python train.py --num_hidden_layers=9 --hidden_size=512 --n_experts=256 --experts_per_token=8 --d_expert=96 --d_shared_expert=0 --hidden_act="gelu" --moe_layers=[0, 1, 2, 3, 4, 5, 6, 7, 8] --router_score="softmax" --normalize_top_k=true --routed_scale=2.5 --balance_loss=0.000324 --balance_bias=true --router_noise=0.05 --router_cosine_scale=10.0 --init_std_router=0.00959 --lr_router=0.00122 --num_attention_heads=4 --num_key_value_heads=4 --head_dim=128 --vocab_size=15690 --norm="layernorm" --norm_place="pre" --norm_eps=1e-06 --positions="rope" --rope_theta=10000.0 --rope_fraction=0.25 --qk_norm=false --attn_scale=0.0884 --tie_word_embeddings=false --parallel_block=true --init="normal" --init_std_qkv=0.0347 --init_std_o=0.0347 --init_std_up=0.0347 --init_std_down=0.0 --optimizer="ademamix" --learning_rate=0.000125 --beta1=0.9 --weight_decay=2.3 --lr_head=0.00743 --warmup_steps=318 --schedule="wsd" --decay_fraction=0.94 --decay_shape="linear" --final_lr_fraction=0.0 --batch_tokens=[131072, 262144, 393216] --max_seq_len=512 --doc_mask=true --z_loss=1e-05 --train_tokens=1439000000 --max_steps=6147 --dataset="wikipedia_en"
Below are experts of layer 2 (counted from 0) of a mixture-of-experts language model. Rows are named router (the router's row for the expert), up (a neuron's input weights, with its number), down (a neuron's output weights, with its number) and show model dimensions 416-447. Each number is 500 + 50 x the weight over its row's rms, rounded and kept within 0 to 999. Numbers have three digits each.
Before each expert's rows: a language model's description of what the expert responds to. This comes from a sample of Wikipedia text that the model never trained on.

# expert 48
Description: Line breaks ending headings and infobox lines before a dash field (Type:, Established:, Location:), plus taxonomy values such as Plantae.
router:491553465394519586557546487484461515529455431462585502526468565579555515460462481535520479518442
up33:486496509510506617546522496414444534483419499488521556472487552481493536581529471492521552505424
down33:526558558479562427374398471469449500519571456481564539454517477510477436441497480470466547480568
up34:577418514487494587484397495561419580495504497444467514494516428468512525518532470497544527538469
down34:497540528415481420447547500523432486490573546539530579452534500465475529422506473473547584499534
up35:481515515481505522544493445569450522547460517577478487425534516456451543576616470577486465480449
down35:483524513569522429432496509487474455571523556503508447535434449551515509480425532507389580519517
up36:449483567477429490448587491540457484529470522488551447571506539482453409538469527506623456568417
down36:517491510484449480370542446504604466547510473443475491534590531534576615439451434553459509503511

# expert 14
Description: Footballer and athlete infobox and squad-table parts such as Height: 1.83 m, ft, age, Apps/Goals, position codes, and coordinate ″N.
router:510503482481568480547579452519485519453542541582557478565522480524561515563493558483470541523514
up0:578516470472457549515519470387543504430489501555555582387563494516520533469537429414506544535528
down0:473513492476466491469550458456434599599504520436479488461535531503487567456491454465485406442498
up1:536463529499514497522507546548509523483520507487508524589526496508549468449511460495398353466465
down1:497476428493489508580502525522515536495444486489548524496477459568521530547471506511413406509512
up2:580494473531534439448482453467545498547512540491483508527483459422483447475471392537577337576378
down2:497560586492559428537464535496535542468501569553523516505502572523410514455525463494533433483440
up3:476492485486554584522491432505467540533457456443484563492512583491448469524552547436478403397455
down3:456532486505513562583473502488566556448410530532500496430534499567452565514480515578484528432522

# expert 40
Description: The bare space token after a table pipe or before a number, mostly in sports statistics tables and dates.
router:468461531492458528475446539443606513513462515581515500478517511495529517533490450520484572550530
up0:510409491509528496568575457360556492441568484486514501424518571424490538569497455492507447543513
down0:507544527486486467473441599529478471516489663598446498588504508434491591469536440511504564469477
up1:524505560502507556445499418478462504520430520513496442488533505463390490477534468509469455511473
down1:514417529507547443447428588515520545507523444490463578478571578441506475443447514432476498471480
up2:597497470486473539545534512481420490482532560504506622546523469506537555422464511516460451466430
down2:470514592461458584406400493474447513401559460451544531444580527513504566444461593587530625487446
up3:513500560468507500472559530579502489537468405458484503558430394565495490482444426559377606502494
down3:565478549504544547601460417474576474426519559579522485589544547399544433501563512453458559491478

# expert 34
Description: Dashes, spaces, brackets, and signs between digits in scores, tables, and ISBNs, e.g. 2-2, 7–3, (81.5).
router:523466490444511513528455545448470465457477504490541500466549553440493460475499485534481549591500
up0:561493479465516514549487511525499431510514454441436497544458459543492450615532509479410479494590
down0:479503585533471476526459477545519529415525563460519509441530523440378459502544538418544478570501
up1:442557515512513560418514487558469556513341460451524525443399599501498477420445425441446604491485
down1:621475440396528405515494530528442550552541565512587499467530617451585488470482453504415528594595
up2:500499492372432609560483502575513549598390506509558529616525547568488494454472511477495515525525
down2:562594459425535549596478481556472536557558429601423452502488482467461528447525524465565536529508
up3:484539458356452493506496574509507458462525503485479473566514594435534433548411485501424533480468
down3:502449474438508439605450521471518452453519552563563499487486493494472445479520525467587552461518

# expert 55
Description: Common words about manner, time and progress, such as way, then, began, continued, help, development, further, often before to or of.
router:459536511567515543526535534504497432518502518591595449438545533513373505535503579549438566497501
up0:520548519509509541488532456508420530486514511505565486473571464444474531464514446520524537587523
down0:547553448562522563506495557485471554530574486481598523543460562463525607520443575540498549453456
up1:541485542456466503484568532478478535485378531512561494422499594443421483482589522489531531469553
down1:386494448617599567558451442448599530487461391478426532402482573505579432518484405474414468444557
up2:492469557452504465537486540430523484470414530473541525531555406430566523556423480548529570495447
down2:565552508495544564483429520580390506408468510561429416542538528444543388563571584427490405531474
up3:445486486490445546423463544520523456549514517523491602434492550570455493553512454485512538523503
down3:503430459413487522479525539569494455603521417455501414410455527433513472474535457435485553562560

# expert 20
Description: Header words introducing infobox blocks or sections, like Medal record, Personal information, Scientific classification, Clade, Coordinates, and country headings.
router:567548583498509576440463473422487468463588518521516479537503567519538516460505556497515540487439
up0:498485464379474593461438530457543445474495519500605447583515458486477562561501532469596501416493
down0:496472579579551478474534503517491515518492463408514447482468561500497476456486526442446480469469
up1:508518505427507420468502519454537433545525513494469478535405548496559534524508544483435400544472
down1:615514491487503410478529481475482526474458538497506480518512549524456542448464588523505516507586
up2:491496456446460462509513544475595445659530503452475502549415535477492472528490507462574470463474
down2:519405508517508656478466490519483553503470440478458490450472538514544414402487542468508556469419
up3:508477495469546546526569560498478489519599536504482539534597472526542482432519469496550507501481
down3:529434511577462500505439445441481524456470532516404425519513460506496516524482603475518542470457

# expert 54
Description: Commas after introductory phrases (In this case, In 1999) and subordinating words such as that, when, where, while, because.
router:556493459520520520544489597480515511490634521491613517476538504539445558529447551531434576584442
up0:465501497472502557571533483495516477509494411486464420517400472491444509491605449509473404509482
down0:436530449514357480406504574501482518457510477514507480442573503389478533522557491507482529446475
up1:510454558464396512439504473500540451508467455537552550481516406444562481455459478540505458552548
down1:497482378430508464454496583451506531540502488530481465453582514475519465618417572571572547479384
up2:447599550466508495549552550480476531499509497437484573507584506424474406467566477408536478443460
down2:492431444498533510450549509457471494469541485473430497530529526451511485477489476474453535560496
up3:541497509536529425487517401433467537581464537515456470511484485520437516568509455455522513527505
down3:622507413465559568506578494509437538482480455415466610545461493524493415546472510484514500491490

# expert 22
Description: Words introducing examples or categories after a noun or comma: such as, including, include, called, named, like, considered.
router:501449451511480522631506476572496517557445473549528512424505475543560509561525457508514488595484
up0:465488504525439539520555461512435562501445447551464514573450573549480475520514469443493584620510
down0:575532491501443407499537550494519497472570514458404484471511498531488585540541435534438458455463
up1:409476478389552527530502514495554539529487513484515415514534571563521520498477508617458417442430
down1:541401602539528537487499520520433566549626524381502532440493428520508491580513470520452488533431
up2:526519406457422536498591496581563530528508422414593574484547496526488379471542408534485601514497
down2:437446472398524396560455508486546430541521402567410561535549565522535533399489506444524466519432
up3:452474506420469553577461582554487525488527539485453487485542533524615530534398503519522483547544
down3:602568531462503455414529477525433492518522457510529559633621482539526525518469558579489570532436

# expert 26
Description: Sentence-final periods, often with closing quotes or brackets, and heading-closing == marks before a new paragraph or section.
router:498549484560551613420490507520515523514565462487607479509425497486534517546431463497407612518509
up33:475402489557451482490488562541551500533500501535512365529554433439452532490566464496505536419494
down33:526482520481497510451449544452466600450471521457447465507569501566439586474443412538542454457454
up34:487494526410443533512528560451503495488478451427623595517548460531514487492531522483466513548509
down34:476503470522514511490362567534462529539518485463481511413496425433509420509499494463493480480533
up35:517529456538479586474415454513504479507520448440585464407468575518473495565417529462613412540390
down35:451524471524533517489430554532482504487513489492530529412497429474472428532558503445513567548483
up36:542524533544473532462472457481510525560522504558513533465520503607555470431511511535526449605422
down36:505500532477500433507468543552539529434428513432419488654581527442472492594450566567504465481474

# expert 21
Description: Word-ending pieces after a stem, especially -ine and -ines as in Def|ines, guillot|ine, Imag|ine, plus -en, -ain, -ood.
router:552579361556430422587517591516503452471503482488530486491491527444427574467500533510502469521550
up0:492587533498547507482533542560484471492447478438616560505519546437466512452484476456416370496561
down0:581527432491496515603458477439551438470529503602490526489492514605592481556417590465590647546493
up1:509467524531439465442479482536556535494485498560530462523421420521462473569574534527444598469454
down1:374436598557608552550535527593422509559482428487464507447563561489538451474459519476431510521444
up2:489516477548493482468532457448521489432486508556590456451577519486501467429468491480502466488499
down2:482516528407629600491447542500511533478430551467565436538555502476411512608460573505579493536524
up3:464479400439419519495477468512511514548572401456471458481444515501532578549482490479465492623470
down3:502533561529490477499450438509511495412467614466474505532504554518565528447469523505429560557485

# expert 45
Description: Word-final pieces of surnames and place names, such as -ov, -ev, -berg, -ić, plus whole names and words like day, view.
router:451507438514459557472493473483515464469571429512570518475503484524509598496514547506499417503391
up0:433475553468503490458517550495459459540524532536491565575421508494600489459496489461517529580456
down0:451449428481492453460496443465522509527374533422457531540530531570531549545493508453497524495470
up1:557565464521520547500519491487531470390568458536443507545478520494567495531519485530434519505513
down1:474532456489470501517584489539447484561487549495424527531510518532594413414448552469602489555512
up2:531503470513501542561550481383446421401512414489604536560518469529523447487405558529469451488497
down2:462457538456526574434504477607567534471579465531543488494534500503511547451435504577444445384524
up3:541538523477400462495526461431444484454391488459503520497472523493525388480487479489460467540480
down3:447444472569528562506495488543507429547536537554439549471483549539453575457402520435537522525457

# expert 27
Description: Bare space tokens between date, table or list items, and raw byte pieces of Japanese or Chinese characters in names.
router:415451509578461483479535520451517538444529556468501517524533493467525450443435475556450521541537
up0:508469521477535575477349548549456453429466452567426458550535547545477579494563523520508524533468
down0:454506583535484464519478470565551497486495499378521496440470427531449453458538452444510405501419
up1:474404498464507475474488523502459480471514572558495487470500532483544559550486555471589489459553
down1:519450524507518510566553462483610415540583492583434511392461468554493527534543500461528625501527
up2:547488399424531451553536549416462579501448440547496498493542484517538544449488488436453531573452
down2:516431570542456491498501430479505463534537420563551544445508554464516542418438585535474560496373
up3:495528489507511485486512490514497434573586499539556477608468489454517533587424531454454531488500
down3:501463540465428489535491492552467410491508457629488490539537534460475542574582499479466479494535

# expert 17
Description: Word-final pieces, mostly -y endings like creep-y, wack-y, Dais-y, plus -ty, -hy, -ies, -oles completing split words or names.
router:553527594457475465496424538557532493511467456531351505466549535507566545508361366516563479535401
up0:562566469484437412564497519456530495546475458530526536494461470489502473469374532422536495480577
down0:494555519545489543518425435512516546469519592464500464524598422478449485562489521547500503516555
up1:555457624409598573459517489552489408538531487424436504540575501520573473508483484540436450508572
down1:439537499466441468546505464436417552600470373500545514459485453465458509528572503500546533476494
up2:461584461468469553535463439566441431503396468619493457569372530455464483504566528521418604444492
down2:497505502501485641406452474489508488575537581456464564572584516472500492489620489465541456532498
up3:560467430592402542466433460532593524489536493506474552460476467564510629457437522383515596522483
down3:534583502537482452388459607448435555490477617486518476508503569520525536533501479515493553523510

# expert 50
Description: Mid-word pieces, mostly -ing, often after an F or f start, as in Fingersmith, boarding, batting, talking, and other name fragments.
router:431558491430498466514509510532486427480474535572591474580561508450474529520473446500526508449454
up0:537457470536408553495559552519498427508576500456502558514510513495525466478524511508572428528431
down0:461531541469518408515567470472486529497565479488560559518551516433597517499482521556462485440406
up1:503516547537507509520459514557501479489484513435382507457570546444512411515467427546511480523507
down1:474466522478467536395430462429509533540413526526509432460483580530554514495510536489418542506377
up2:520488493488488435533574469557535541525391404454515521535522516554460446574426572541458444475580
down2:528418619510431441546471561522567463491588520514466595452538434488526446438496514526511580471460
up3:445519444560457561528498482464542414477476453579518445493523522558459461435496432510481451535486
down3:477519397527488524559551534430546542519462598528539526521477516509556537538540508594486451556568

# expert 56
Description: Competition nouns in athletics results and tables, like World Championships, Asian Games, medal, place, round, and country codes.
router:570440523566525535449467453458472452385522437478517496526494380419558510513540505561468556450475
up0:491513472512494493478563588391432507519459456512462516542439392393513502545396442534526512510560
down0:545509479434578540438487561546459458411441533531454487461504457527422457475491549485456458505532
up1:525480366569527498582555366535470488542463516509529462509500502496521433568554452583439508490560
down1:567506526455545581506422523523547525431489451559579512484561411488556571555447571541404481492487
up2:454511515444423395461522421528491498532578560471563585561427520526526454595565507514462459568499
down2:523448529508510545486541479439477571400517477468446493487512417501500487511431513476431503384509
up3:662506440468507476533564458459437439496541468432452531478521532524597523509512444525475474550415
down3:496454485527524600402502463470503502517534595519530443470551480398487488465435497545524441503532

# expert 63
Description: Word-internal pieces right after a prefix or first syllable, such as sub|mar|ines, rel|aps|ed, intrac|ell|ularly, and stems like gen, var, cast.
router:543504547539438450518571450549430488543535558443489482503505528577507513525545560451437425468514
up0:403567504555467452519561465452573523503530477492521542396465451495462563536548496588495467539443
down0:457372498432492551575506441519544427464530451474471483538446486490588522500400502563445480500385
up1:582563479501526619490481538424541481609489477536443375528436492493579565405517531480494502494509
down1:448468484451536469482570523552435557454446546403495501501466522551441398578475465552447514467447
up2:468554469512482474528567517480537499558598516461423452470548518508498478457503460529510496552443
down2:511443545457482436587586484431466453585495495477491588562495565519566514489460324475499528504418
up3:420473461577482510515452541541455482507446555469561540403474508477504555491492493466519508502447
down3:536551420375541538515448449529439556566471525538476455510543515443468452491515537522514489439595